Weights of a small mixture-of-experts language model, trained from scratch on English Wikipedia.
Size: 8 layers, width 224, vocabulary 8192, 26.4M parameters.
Experts: 192 squared ReLU neurons an expert, 2 picks a token, a softmax router, a shared expert of 384 neurons.
Below are experts of layer 4 (counted from 0) of a mixture-of-experts language model. Rows are named router (the router's row for the expert), up (a neuron's input weights, with its number), down (a neuron's output weights, with its number) and show model dimensions 0-55. Each number is 128 + 32 x the weight over its row's rms, rounded and kept within 0 to 255. Numbers have three digits each.
After each expert's rows: a language model's description of what the expert responds to. This comes from a sample of Wikipedia text that the model never trained on.

# expert 14
router:138090168138157122094116143148134151126063092150103165189136139096128138210136043113139183178182073104138122176104135126132137129111130077091103173098107117127126126154
up2:211122144131126094099098126140126134116136157188163114117094132126131138163105174117113154162130162077153126087148154098177136068115178158133145175121173164152121182134
down2:179110128120074114119087108070100115170101125112122127102165136110127081143170154144196069117093145150192242150153114138085144128150039183138127142075093112140126079100
up3:123131143101113137128216165111142100108138157160105188146105164100164223120139162127057134141150022158099160137097076125138088111113145103117131130156129162069090098123
down3:169143122127112109149134116128093126118096103101111136140229104133121140112095092130170207074066177108104077175121128126136132240171160125114140097149105124161175097112
up4:106169166139126142077124172144127121148130169157083127168139131146165146088117081099130130166103090143127115159128072125128185113134087169101132105148127150158156138127
down4:151114125145124102131131111177115101178108106101159124112156136153044130137167155098105111072077188080090101128034156135054084138142129106146187055093085140135120085114
up5:150112143118145104133135141181125176144103078138130153144106119111109154145142099116123142076183108135117155129112111122092145116110172065131140093113074126110098123146
down5:085128181194176110221116133129103111177139127118140108143202081110082107080148134191103150133078212078143141148137112168116149135051112149165117140134109121154117187086
up6:072108128151118160119092090156119097110115117201171185115119160156146087107137116086155100096134114175175095159164144120136165099106142078060092083198105174112186128120
down6:178124143136139107128190111115131147147123116111142105087158158147142126135128112112074174118160104058116151040098097130159135093157161140114139108167109138121094132185
up7:109110137165119102131110118149058127044153076138142179110164110087078150122079082145154123124150082155130135159130133192134167250139166085083131118137103072187085076111
down7:102161145172104098129102188159127133112091142128150192135186134121148155074107126172138120131149124164145111096100156109158085100139112119136153179124118126113136060194
up8:089120136161170110117115147116189146103118141157096136116114147156109117141118151130120144148127144104102139108091114082103107105106192168130099172112132046096079200151
down8:075146208175144137121111126124124075138063101148096210180183139121172091052129097090148145129134069093181094112180115159108092182119093149110140057097137113131161107115
up9:141135144198102137171082103123127177143121104118136134120110065112082176166113090161095189138100142157137131149102073183103181150170151089147098174165137120167127135143
down9:178171065044107086122117125117184133179126138090142142193176146112178151114154147104118095094130146117119121151081156073115137163133097144159092083101129105169141083074
Description: Inner syllables of non-English names in tables and sports results, especially Slavic, Indian and Portuguese, such as -ko, -ić, -ka, BRA, ITA.

# expert 31
router:124133147119113086113140135193126147156129126170089096117133143106134097128114083068135117151093164157129143127111103110193094128163138187186171064134116115155188077105
up0:116089097144097143089177105178074111119124153086104085158149105132124100136084040052107155132145086157157139131128068138085138187075156150142122089167163157124169149113
down0:112135081161101168128139119168109136071126155139137106172149132144096146186169131127069138118117175123158112102073109097105178108120137141082114123199095163150134188147
up1:186089199152171096193126078169141138106121157160127141169103130141154137157190103120157174163136061131167100121151105190163103125214146175213150092109137145211149143150
down1:110089089138174100149125150118090159120090088085118161105138080095169085121103127172137123182102113107080111142160157095142146104148130079092102145140154075127126118169
up2:173173167114095151100112144086143103180149172135109086101089128122109122106133121097125159058079125074119088171137089127172136149100102037158150155138185219127143116091
down2:123082120078120155163134147162160132145142144146152128112171149056093111108119128143067119167082172105132177088191121119158186177084144158141092160119107147152151164105
up3:088196121167109116068145144126127104071114113149148106077158135133163122149134106088106098113117185109117095167080157151128116088108188131137189151116107113100095189109
down3:081138107127142082155160165080125169139109094165193115122115084146150123085110106169135127134214133086111142116150111121186162074230075127131023159120149123105115136099
up4:150096111139113101143130073089114156181116103176086114144143126086117197116115130114126134145070178134089112121163089083142174174176168113131149112108180119153128118156
down4:165103103117117133078140136145125114123129161127121142097140098159074065165150130096126103068085084121132103112136092178098093097180088163167133166055156095093142139125
up5:121081151123124120108132076142170143151114110128105125119142125149087183088141186105169166161132187103138116062144067162120193176132140070095128127120168186156158153131
down5:167141063109112135115103168138153141088108086146174135163106114119091104098107121117174166099105129102135091151139130121102078167123116119163142086146063106118109151143
up6:164167157133107054118093095115153104163129088121112171108100150142141098117141121151100120126190110104147182113145175179171177129170155141098144059099154160114093165121
down6:089130140140108159122131135151053132060168067133142114147154101159140137098164151169136158078170105131127162134180117088142110140089173149154075133134092167125124139115
up7:158102078104082150100098115116160095117112111095126090125136137185158089163117104035127092182123126102081089174163147159168155140112139123094111033147108214121118104116
down7:123183146103132112092142136119133139138132131170118177106121068134160148083167176151114151170167114126146123157122119135126082118112130116159110136158131138133116146183
Description: Relative and demonstrative words like that, who, which, this, any, plus endings of names and compounds, such as Chordata, rooftop, together.

# expert 3
router:150073122113143143143128172107179117169138145174124104076120114140126107126197094110070129130084105149179096096151127089090170083087110118136148152131155117192208136120
up0:172121089153198149093139060184158103132081138176129095122073115127100088182171143171139110127134046135146121134176148164154105101100107103135083131114171142158095114111
down0:134130151111193159184100185155084125136174128135209124126135142123132110108157177174102125109140169149148118142120132103182147141135140123151145115123105145096156087076
up1:189078121085144127115164118113172142131136086130137140040088147167087152157150084163082085080059152126135166071111154104138088120181127041147077136146064121141070141114
down1:141165073117135132159215184104112177121108118110123091109102072143070110129111107139204126134114163122123142171095083131099149137078157126117166147084129149141105153081
up2:100138169112126063070168095169154116102123098111122113083072130119097134121064077147153134097107108172176080152144097161109184106110136151145134099066096107102142118148
down2:062163100096121143101120190126107123099136158152157135183120113136135105128126124184164131098078101071098150141177131112159158113150101097133111124176196166163125103126
up3:126066139157071129176111081107121137176214143168133094116153117107139130174147086127140139133174113133153114115075150125105148162164119112136151094103117143201135075169
down3:089193165080103096137096123125153144072145130094131116077146161144123124188117181110165080112112158094180120096102128154126101112124144153117157096116206122122120128094
up4:120128079138086165181159138151216104116192132139094155103116108189112123130196141136083109114127152105135066100149172148123168137161129108125156147126107100131141148127
down4:151158174108171109137113128130105146157069121124138136151088097141211147107177187138159170091115095115172114146096109149141116157137108159073148129132116115128140114142
up5:106116126075132038082121110164099075122159211127167126117148133069142129138161123140079113117099086152110123163145116089121087126131167093136073111145043157104113159146
down5:113089171110123137184058137165139100127065126172079115138120092154115180122178115079175112137189161155153143127052169162161070161155116057098165074144171154109145125148
up6:122069141153136142089137033159119124175175133133149109148057132116097118147136089135133152162132092106155155141092152134121201176108183110125098123177075152119114147080
down6:092126096160209145173211135150113135122198112076034039184127138135111131167123148054096114094112167121147130118166132101144163088080102171160154128160133097114167152125
up7:124181115101105167175128160157101119173180146089184120167077139106085100177182120120133206186152129093151048158107111173163129183151113143151126129134106106181169170107
down7:141138130166118096138118074159146188118098155093056153135155084104107138138103165121139141070115122121181094201139123182090148179166135146119185109131144176119169147123
Description: Final word pieces ending personal names and place names, like the last letters in Milwauke-e, Sophi-a and Carva-jal, plus words like his, family, London.

# expert 28
router:155122151153140109159124114218171145139131094125207096139165108161111135078139120153158136068067090125149134112102096152170121145106195139221077144153156127139125128100
up2:064171072166111088098159127112162170132138087167065135171114147082084176095192140164200113121111155077154141096169100117110120143140095131149132187125121038138141123135
down2:176164143126137108149104171161086164129042116143152075100155209120112163105086134143134165137156090165108069085156094074130094114105174117212131153170091127200118108179
up3:207166123121069125086174162119150126176132079166156088102136052105121146137156122152211082069115072113129116126134074172131095111134148097100059145169114119110175159147
down3:200112133120137177164167124108126118095117081101137110200146118143140086122118139088095112132096146183136170128106098178059157135179103125064126150079109098152091107130
up4:156136117112118080136114105099102114124143127109168091152127083140162101133109102193170099153182079117101146100112118099125133105119150136171100153121197158172156133179
down4:101112092126159120105109163134142098130174109169128114131184141169056151090109131126083114034058142142131084222203126144107185140142108140112139125149120089170086171152
up5:102109112149122145086129134111108101076181156159115080063114136133092129128086168161146123071099094170157142105130127186106141135168131141198200139131154140140164178122
down5:126108076132120103114119131140123117124132195119133082106123084124150105077078172175133155145117128205075127150105110188139155143110125171168129178115155130162075165129
up6:174106142108113108119115074087135136140231130150091145108097145124130155110133140138139138061125122068137102152134137143130106158066142124146118153142142136180079103120
down6:140095095180137093136132145127090169098110093114145164093084161153153085147138090113133128184174128118102091177114121125171086079106124153133124139169128112116122084168
up7:127122118106141128102188086114129139140179121085100089094128048105130130190188145189163116124093138117119119146160048157118080143096198191155095129174162093132170147101
down7:089148118121106157110152107106099165137159120140167113175119162126157132105142093100174098127174143124139139081118105115115155141161107172063172064087120064108192157145
up8:160097170150151154139111156150072140121127141107106159085164109165097152152182155114090169165143123160082112140076058132177136167114145173122137191126145154162106100132
down8:100095079132124121102187109105140148150161142172155085105119125117136161154100132135072217179088113082125119116165128122091144179143134161114127082065162164117160090134
up9:116054143102100083110126102159115102096128080114111106126156089143125115115163101202140154086139127029124078111147126125131133133134110132116066184159152120069097144122
down9:124115161141162145139180109161156115114119183139139062123174146152164156141147145137162148132110131097147126117160147141039134136160131138096144146126124129192149141152
Description: Everyday content words and word stems after a, to or his, such as use, support, design, match, scholar-ship, dance-s.

# expert 17
router:127115098080110140097148102060105122095165116159105153144123093058146089108108173153064185160127122127103122087090174106093150095116127075082087102099169141111141149175
up2:130157137135140130084075046121134157106155142122127102114096150121119103109178106110094139086101115098146145090141091102111129161186123144116153166098108152087181110166
down2:116156131091132129137161146170117108112173183156127122141114129074120164075151158100101127109131093116147110120133123118154112033169145129110128123179105134119127124108
up3:110144157166067122177098156120179146096151092190086078108133082048122065118116147147107111085071107140059115167121174120128134103131120129135108120111145153160170147114
down3:119124107140182104162163142136137143199111111137165094135089131140165155151157160140115123134135081149181143117113134118118086151147163080200168158166108115128108085156
up4:080144102174123136124120140154111088093152097061150110089099124059072167149193132155088169127104113122125101085100109115141146091143096127126117114121148099133122150167
down4:149170135165128100166116175127126153097148123120080087176147159098129105145105199055135130153147149151187107179110134153210159074138138124127112092105140116134112100070
up5:153191135085113119125184113155099124191114125110120093118119142154105131158164116130154107154103150106129077056160132116183133083166069109140158137114097143186177163111
down5:103157090162091095095113132103139141138129133056146140132159066112141121090082065152057149113170126122051130155146121116106107154130140094151132132119136185159111162131
up6:144170136186137082129173154137106100092153111114172083123125129096109111131097154165123067167205152122123087200150074150164150102111097095078085110152156126135089133118
down6:177111165182113136077120161112103120125167143124057170135124101116107131141113156157097140115168157197078128113179159118180105083196133166168156077118115088150155092160
up7:104116174125120080119143090076086117159080167140158148140126114177075108141194209144064147147064168100124118103109095181117148164142125115047151124206120063145160133174
down7:141119149146140179177139165174145146139142133176106120146142128111093160131158094077149088123166141122141115139105088134154137087118153137147112134105055215100078108116
up8:138141128109147144116113137130144144139183156120126076220099118114116123165107139135136157118157107120077127110156118126139104190123132110098081114126136150153089109152
down8:157163143110123166120052127148106143124115158127144138160117145105125151156125100123081149147095104100094102067141141167167207140126127157075167100045136141122086142078
up9:155117105111091131062098137194104113146115119100100078145130117122093169128198155145143190142147060114136157100157115152129098116152110115174108095138079106123131205137
down9:189138162103186195153090153158136109126134164198141141149071095170133167172145107122153166159090174134122127097136187141101166114084090225135185089115093149146148141135
Description: The preposition of, plus by, from, between, under, against, among, and closing parentheses ending dates, specs or asides.

# expert 20
router:181142120118134132139093103161128122097153066085081181143133069148134122106161126135113193132127088155166137115078119168131090103153143123192123148206145119100141197127
up2:157126146124109035131097140113130096134154209104163112113127143120176153131169097175160151131167113105126134088115116140143144148136147136141069084125106120137106183168
down2:096113115124128125086150112139152099125143108084150119141157180040121131168142173137101132131121127107130138170088040100086101150122132122179153126093120132147121111111
up3:158095115149103128062158122106117179121099178162141098152087172153117127123107147161092145121120147082127156132121111118124107171166200134163113103134126086197142089138
down3:102104120095122113128041121075141121131095086197124137145082108136154157059178079103204164058089117148152137150109171174143179094140075103111130108120157157139136085109
up4:102105095205158150089126140151132175100120133118091139132123167158151098071106094126160094110132076112149123092094142109096077126168133146090133109098123110144114204100
down4:159157091168112149135166132164138132156131099129106137098121107108077116073091082143152146085123147171162121127135178096131158157035148124200180134138137180181140118110
up5:123162153129126160135120097198156112110116126113153109115135095062117146131152114116137166132134073170155099095094054147100150142116161103109183171115112131157124132119
down5:163064100195165148163178098121185156138074118126188139096135124117155064098142123163170118133149129122118131134078132090133146140160131104122086077116108183102129170130
up6:139114127080135176159142060098181130089132119176131141128133126118120136082152117183154165136073119120075177085097111150148072127117156085096120098157139167188133119170
down6:122174114156116121102127129105129110098113113132158100137103140151128152164096164157185162143135153114132074144142133104148089147131106070142113135127072098061142156101
up7:153104184130131167139141132129074078189100171139124130101143143074079147176147184133135131138150149101197138117164097067138124101154103151098112123180146114132154140131
down7:165059142177253125129155140168151138136099044149216145097140150108123075075104116156159163132151074098106125119123135140124143177114155120127152147167105180134159152127
up8:127074096138131090144176114128115061129177061094089110144117158130118149099103121130072144168164117176077121108130101173140092049119110117178133116103135146149179172126
down8:128165137150122091102130174094129159130079178092144139132093081123113082150129152138212148106114171170154155098139159105098077138086111099116158145146076109137105119140
up9:087154098147110101138210070177126163122128124173108132163142118166113136135141110170136181111147121099136111161096137196099121150097091119148062143141106049144163169105
down9:157146138094119164195139172152109095080116110154160127116131112103060107136086107109123073102103150167070142130142086127154074144149142170143176149110134147127075100173
Description: Pieces inside proper names and compounds, such as -ing in Helsingborg or Branding, plus title nouns like Street, Road, School, Battle.

# expert 26
router:122108123114116125157145129106164113172134172117152185080138170137115127126115134143108092046187131101114157108139109145125152115121144111102121082130124046170107132151
up0:128124118178094139216143117154087122094151152157197178140118126124165137181105163140105189126200172161116139095142100116126174096118115170183072117103135155107117125122
down0:109134130158097129164152090089120141140098098101139157173159155098121102132157138146156121137125140057180098135132053181118118196133099146081185127063142123134112156112
up1:158145127103193129123147136108159127159138111160065109144096149143186083110122097135113153077183173127077105110144181162154124072129170138151141168151125122132119168154
down1:116109120169162120141095126120094101124089111119131080154202157112104112148091111128145147055132112096141125180142176110065141185099127093075052144161131106137073162126
up2:126115130132110091145150177100148121128155131119101167147098165121119134109064147069104104161149131134184163137120094126108211127133125126093158170108113101073141127064
down2:152082148116181106119132157135197107135111179083122132123123144043103117125187128102120129105125086113076145102096077172143065097132142136120123107105159128122094124099
up3:140110120156102157156178138062129112084088135160088111177116141104098135132119139166138095035158193133113117122102132165118121175137161163165101178176104067148130148092
down3:130142140158151123138116191110093117102136185116093129196119139151142133104113175118134159110205134184148113099111147101088131131066123168118120140123102078114161142097
up4:179126129135122135129110080129098136121144185140175136125105105077111110141131166132136139111134143163126099115091134168153122155131102109070129124141127166116098118138
down4:084091054134099118121118125142121154160116137079141140149098136153101090112123085142119103122122135112144134083179142127098144124149113094171155137119150138087107076107
up5:146053057103178139067149117109124105136086135135147094125077090119119213151073114177135097081125082066138111092155139099155126192144187132117127048152184108142121127146
down5:107119125150098116091165184091095132172130158152142094098072128113119115136094130112158181192179125075103079165155170151097140133118109133094129194098064103201124135144
up6:137093168121139106190153077099151141113080136190126180153190122150048123141107084119115147169129108097141163116138125147068137125171176150053159144120129104130106149080
down6:150095144155166097126132167077134083169138176093164176143138094157102120109162102158164123123136127151175061147175183150141119085072072136166136115142138081107124159143
up7:101136111119126134132181072086144121130133080131142143158111212116124150103139126141155127154146076069142111146184138099117113184116169147083161165177140117115138128116
down7:087195145145112117089114115103142102089120093181068131176118168091074114098121163164115174135154143107090132158177074110162084114181142114136113081147096127119101144191
Description: Month names in dates (May, October, November) and middle or end pieces of personal and place names, such as Le-f-kadas, Tro-tt.

# expert 0
router:104153138109148122153133139138080116121104189174107113126079144138139100109083146102096099159110120122175042085118176105128113153160166113115126181115168155105161125148
up2:173169057124130182140155114099048091142172147138146149123120148145205054103109097116140143121134164161083082131143155105162142123116167115105085181143181164161193111157
down2:109139107140118116079104231123111078108128093103129153093061147153160081156146125110109151117156092188117066077141091102128127115138120056130093115150056129132142145143
up3:175133130122146172192166130125108089117068114144111156125101139118124106192053129060129137119128146102080152128158169105107089108098175093152172111095127138089138114143
down3:109143211089159122150081110081090114142121087154147146113101142172144202164203113086224133128140120096058156149070094126090109113124136194075102070173144102164164175093
up4:094101115105102116137136164173125143109126084109127082136116125101086174103101111141127221142202153098150132138079102142162105127083103064143124070161138086102149163130
down4:153107109142143124130131088121099151162176135135140141074163125137134057114129089090102129123136075113090143126163111116171089128182137102127119146098133150158121138065
up5:127082121084078108145148158110146123121068181129129116074125157161064151136112149131180080127071085096093121076153088107142099117065140145092163141131079114153122115122
down5:114094095159159166133133166132081211163153124113132131116073114108145142143149179128128166149161205176146157144089161097145159071159073111117146151175140102134121141132
up6:125115199141124148140088084141120169139159153136126138143124156149129136132135101031149128121127087149113092112097070130124129172126111169102095136138085119155145079145
down6:197117144095135128134121112215122154139078112079125092132168171127136108087118102089149170140154132143093133170102086122107188145140138119179153140067112142105103077127
up7:157163082091076069081139157180103164130118076072134144173085120096142099150085133172144103100149115135107057107189108131164144089144095138147094160167196086148158159162
down7:128125150122167131105098164103133131155151148107204084134121142160178118132159106122207138118130152155091143145126173106128071144175153149108114086125090105141059133193
up8:097141190098147120090099174118169184133138147133161108170130103094144115102065104139161140124123220148120050078080107185109164094125112122132147152192114104153116151091
down8:116155143132152161146107148121113111146123135082106157166151123146088134163149104128098093169072139124104049163123102144087164096111092098164119142125114186144100038129
up9:118155208174132129044133178111093107084121152170164150114099135105101160207123100187141126135094092154117071139124099140141194136147170037140154107140148135074141078098
down9:194126056139119126197207128115100156163145202111133132131129104107108141103169151201085116127043100148126161148133162129135107086111123185116133168154072097170143125152
Description: Commas, semicolons and closing table pipes after values in lists, infobox lines and sports tables, as in Paris, France or "1876 |".

# expert 8
router:127138108091091110137087091112139148100073090130077166109099148134143106133179111064098143114102095194193156150134172158106090093049192122118056110088139134104142172173
up2:160099088145085160067115062133119110109114142164157112141126182167123153126214110179113105110105165177098089089071196156095166160126168139121128141124156137114167117122
down2:110173135136161146129119104132083066138124147099115157173117116121112144163101132087175109133135161130097157124161125134197152091130146196144101177104141098096206089090
up3:116111106116053123116201121128220134121149095085114101159161128092140100115101145148160160165142205163155113143063080139106117104100126132105112073117085116129137127142
down3:096057144130208126158151054127151129115135098171161123075173121142128186091134183136201099138078134131082133168172184120122127138101087058153108164123164160126163154143
up4:161141135072127182169177120139140231114092093158097096130100120111150124115102114107131119092091161177168117132139156133125146176117128205132098082158183116154174134141
down4:104089112132142120084133113092103154076125172125143151142120112138117151074080145080117131067116112129144115136149133101131153096152117174130146115030127172146100167078
up5:106199172088072158118075140151079177162137113153094103119176080118114148113129138100110095119090118185114119154158149143139139106052195165151136082108126162101145140133
down5:147133138131113077139161167088135067135217167135160141140137074125134085124148076162167163137163165089128144097102109133114165110153154080128134121102104147117159152152
up6:107076110183123099110134122127103147175150195125124134091133109126119130096087126146093173158098094139156194142133134153066154059166155178164105157102147181168138106106
down6:102097181150134133150122137110110115133163142119141124147164175150193121134121093143151149147142086197079114083148097118141097200090109143110109170138142139104147133128
up7:105146144122125157103094074096029111160122115101175171082161070079147167099141167135156132076168130166153166122131061147158133112098113125161124130101126171167147118093
down7:148145118125145105099126105143155152085203063145119187150074104204147077130155173158079114000127143101161108193180156106115154130173117138100101062131130107143156085107
up8:126099134140164155167097093182164159119127153094133121090157158119162205171125146144129125129156103169193132107123154089074129135144132103094103159148146130069193192108
down8:120132156162158181147053081138096113167100106148145121103101154134141095179096111127115115135165124163205171126094086167140165134173155143124148081147148129162122104157
up9:105163104129152133132150096145139163136110098106101131042094099132210123178109148147114154070120116165141165127143110093128081131044170137110132093143164158143146141106
down9:125122122120116144119175097165142129123177122104155104100137154097083157161155143171178103207156137151120078074119111122124150109162098115108155110133091097147162177122
Description: Final word pieces like -l, -ly, -ing, -ed, -al closing a split word, plus place words at, near, north, around.

# expert 10
router:119143087083161159164141164178193171169171147103103141160115119154144117136059203171181136126143108138164153187221129159141083146151132168132105119133113154160136099124
up0:077149136131155131179100075135127130137068133114156133084093138111121123142087121203138046084099169158136141132150138074164122099184120172058144177146156142135105135137
down0:078121129073160159180092196147161116155101142152141111143158146095167117129136132105108091131171124084169138083095106070098135165166065118123155136185055164085142193168
up1:146151092141145162168214114110146091139121148089109132126080150124176050137116147198114131152148121122069122072153143075151126170056139136151148092070151108113116092174
down1:131100132128112147113112145067134082144090114136153106122221103119129165118173086063161135216097106099151092093165077132102142091138133107169152118089093106148132110135
up2:146106162107056119161132159125186127121072097123152114161192149115104195135105146108116135130124146199143149152141122147104102138111122150142120173154124158102137154066
down2:153149150171083124094159095133084107069126050112100224088082110108101143076102135163141131144173086140182131160100161119090169112121157176059172175160125084087194161114
up3:175087194129103112141161092076114114162100100146154119139081108126154161151139227165108131158152086140139148106086089127153173181162116110178172088120143186126074092068
down3:065111128213096059137151140160095105098133119169146113079135163144189107131096143141100171159078083145149151075174138061159125095133103118107101148111180142148130109123
up4:176174209112158144109182183170135118185135148116121068165134184064121094123135130129097180129133147154104067116115143131129145179110188141142186120129142096141164126220
down4:092119134104141134207111149154161125127124126153175100155128140101084094116176107190159104078088157128150147123082113147137116151141189066156149179146142125129103132129
up5:110134163110128093093092159099123109128163137114136101125170119062144084099140140151098078156144148127114107170133132166078142148122132201081156117113119142160205110131
down5:118112108165114077158121076172120039147130140080132096063137155131097129099165122149123163087160090061106134144100122119124102134148142152099132086152200158126143075143
up6:141116088099130130147165158113100108097061107116188109124122140060136109109165137146143110121094142070121128162169085102068188177188092160099111126135156130067090107124
down6:145141159218161106076133120031077101131135129058142125119089093057097177081112112116072087076164144090129127144117154088097125118164091074161185113152077089096163056108
up7:081139119118119122125141163124127126130097132107180075144147169119098073126104138183125098106164087119100133039184096073186100142120140111126157063106163113168103175160
down7:139172165168080088126145114124145189096141125141119066169114120168115179137167111088122179117128131123120183097100118167141114142139134148151134122050170163103100144088
Description: Middle pieces of longer, often Latinate words after a prefix, such as infilt-rated, em-anc-ipating, en-for-cing, contin-ent.

# expert 7
router:092130146168118146126119109182158135079078135084129111123109104099121124125119146083129146084171181141094148139094144114142165184130078181179142161136116129112168100118
up2:136111123083119068141099126217073099122206185115127113092143143138109128170057061151124107073066057152093177146094099142165090175115132182157122150132181108139133089159
down2:110180075121151157160114172148163190063148135141102185101167121085112211103078092131145079085089107102151133180115081116123124148111118157139095153171170138120067092088
up3:159116134123107128118146145114229126122094099177131105141131148145133135130141096108104078153129116124094154148131152097143111128141120099105123164114111072172119149175
down3:104070105095119093159107141120092139134056178105120177143090190124150179118080154101189127106144138148144108089089116125195161113111171168093124147125093137116136138166
up4:135086145140127116122118136082101041112158123120128126138126160071104136157153174127137127130204107117134106162125160143050043107158201164093203121109140153108192133112
down4:092159110140132107148168188098140040089137136138131089084092139155115161109120116113144168076078145156183135195118144117051121110102142127150174143123134166211173134128
up5:126107132095154163122063143164127138124161125101073114106094149181062130126128130156100131075131172085061098090173149082188120161150168177152079109123161120112090180139
down5:132088119106149131131130129077121076078074216142142102085114118139103144163174112159128141093157108139084130136123044127173100160137093136126162121098201117154114105146
up6:137122204094090167166180065081141155139129123136087131142122165137106135094100139180100139153182133161083112128131152132092145165204159093176174149149171124097120131102
down6:066079151184135123128099130170100107166134198141078153128114216130140164152160100140129128141151135081141126093132063150053055127134146134124166109092029161133137170132
up7:130108106134228120125164157178131047159137083127151172184144108116080162115122101122077132121124124101148140130159156164062149098109123154148131053103164145170101157090
down7:109126109160088117114082104134119133153109160162193079106126139121087106183135134123229100190162127192116122136123128100101095074120080100115173162137107147157111109156
up8:168073135128089116150131150135148151150167120138118145094149142113097150136133159074135124066132141129081165095105158169194157108127114098153134155105152195139146146095
down8:130190137095161166122103121163174105189113074158081091160178109202122150154086098115088059118051141092135103139153190076111149144089079126144085112112110115146161093152
up9:101119149127122160118106092123120080100182162160112132143136124152105139138100187157138117133148107115083134127102188152132201125057069156208064187194158147148105131141
down9:145083153154080166143133158131089141121146094165137143125181101111100188073087144107128163080115161135184098127110106090139116146066184157099087123105135099125077097085
Description: Table cells and infobox fields in election, sports and route tables: blank cells, bare numbers, and labels like Location, Website, Votes, Majority.

# expert 16
router:172129142087155101136138144109131111107084083108154079138078157113107104121122215117155032073122220113192093090103086119169159090160100150143106112135105169079097105121
up2:132093090138113120129142142136151122089159173131170121093140058112119149185139078143129134128167134088110144106103176127155091148113122155101112154099163154158116116100
down2:101123136115137117099165122139108110143179092125070141142163202130113107101162144130119136115130117143131104150140125147135122080124121097144058177160105183134144178130
up3:111140155141141149140201133141157195104059098221124117112174112140140129097135064156137125146139086117064098154155115137127119135122080169150086183133136140078097103156
down3:133149116065128112148146164134179132145084066101142139123123143179147132114128104139143108113142141169092132194136129109125170144131116118136126166131142205093179156101
up4:171132078148134114092144146092122109114104116125138155111119092138116087116119173143112108142158154114167093114148089089129086065122188165059139144164113142154160111114
down4:128129114082084133192134134080145163122121086165077124126126092098151152093113153158163126166103112160167109130166111108175126138106086161158064135085182139124156142158
up5:164161094111095113102128163115158098116094136170199145151118159146130093163143205107126137125163147143087111124076110136127112174110081121172086078112152145118098112148
down5:118118075069071111136112105173093128097159114132176149123139096102106180124146139124109147153123148102147194143139152134095077109189140108186113125190131183099096184148
up6:050156139170101166154140146116136135080123107172147121100108168071106132179165192159127196098098129168097128099134094150172131100170117126153163154191099089135135194116
down6:157110088091163155154149158109118147119134093165161099104117183139134101199083151151163150114143078173117137103119124083140132129135049148171111156100058169131145089147
up7:095127128121110127189169121173154102122113103090145144090175191102148102091128121187111069160157148123077110107145133169114106099126160123126122130098127124093105167111
down7:181150125126156127180101161162149120127136128125150164097164136142129093136148154098115144103093172046191146079173161111110114153131101129080139087128127138171093115191
up8:091081159130099134158155099102131124169103160200117162174145075074124056086151125133121162130198118129133111155146108158170141136071088200130164116140136112098127117150
down8:144139177108099097116115114118141102167181153158108152133151126166117166140108105102103166195126156102147099155069142177089128115115193093101120144148154121185137110200
up9:167111110115142128141174206080118139088109141165136073133113124132126139140180090111117112099100155121167125086109100143226096160152137170119120134103120166155113154105
down9:078076099195168111159170101136130133123102133154194160115116119161129153132084104145093144189150079118142190104170131099078161157116105110106153127163157111132181112161
Description: Hyphens opening list and infobox lines or joining compounds, like father-in-law and red-faced, plus table rules and invisible marks inside coordinates.

# expert 21
router:096111111178132127212182116103089101185130152143111154084147158153075166101132102133108191088105071182169138140140150197091123140115080208069143170129173167114080107123
up2:120137160192124182109106156156092095172115100135116112113154081157149134143217169115159109120076138137149133152046123147110109106137149122155120069110125207156118152174
down2:176090150082108085091139083125133148100150199104115074140122127122128102117119149115093081222141115160132140178154161068149065173185163137165087129105073068128138085116
up3:145168168109134136149116079140088109157128134121164121069113128117101132088106205097106128093090172168120072125169112167132119162146106176175145106130219118115216156127
down3:086101133129113116161129138060140153150116149136139062116104144143183113128078130115144116119158101142109156083104125137141127149151125107131086107111098121159101139164
up4:131150162122145126182128091167145078137169170092123158167120132144171164083119066177123201112113153081086104194141107139142091160133117171146129150105153107097124135109
down4:153193134139123062080095082135113139079086135139163121134138130142101109112141123089126125130114113127176148136140121119113131079158161086119167090160065139067123133149
up5:148130138096135141137146110121159131106078098156091033078125078067099148087178131090103127185133088171105165081157171137117133153113079128133137159132149105164131085072
down5:116132086143076120129114154163075160177173108167110116120115153187191121157127125147112118114134172130158129117097119132105115144123126192110132096178133208089159146112
up6:145102099148128091104084144196139115128167122085099125111141082116110179160179109150091153131157126107108132196133163114050127103068130118117128125135188036131121116113
down6:143202146072154106151190120177065115133100114133172154132127067170089134149117120118113146134136160201175105096077105138088074204115089115123153167127116132122177143122
up7:110124130099153146064170067154130120101126158156100155122159117168133176118145122127159112113084143102142076147123185082085156158176138151120103160103168111111192107132
down7:154148119104113104156134197185092119168086152049132099148192137071150119134166095108114100115102049101110188116153132142095105129163150149040137160107100082128127097097
up8:132141162139152118170103127104148125086121086080150103134103108155089119092159122126081103115122172163145114110138122110167098150103201132139142037125191192139085136194
down8:113131105153085125080173099094101178123154091147103095145071194133166118105108107131180075120145111138128084158135081187076139078113136172102088166205126100090163147147
up9:167126169131099085119102135160168099130133131147074142150175218137187043142166112129130116144130078107100136150097110083090091100113083180147083159157125123150097090153
down9:176121125146146104078116133088173099118107151125092159079091146174147121135160089143110079155167172126108156169143157119157125183148108166214135137123161091168079135109
Description: Pipes starting or separating table cells, especially in header rows, plus colons and infobox field labels like Country, Occupation, History.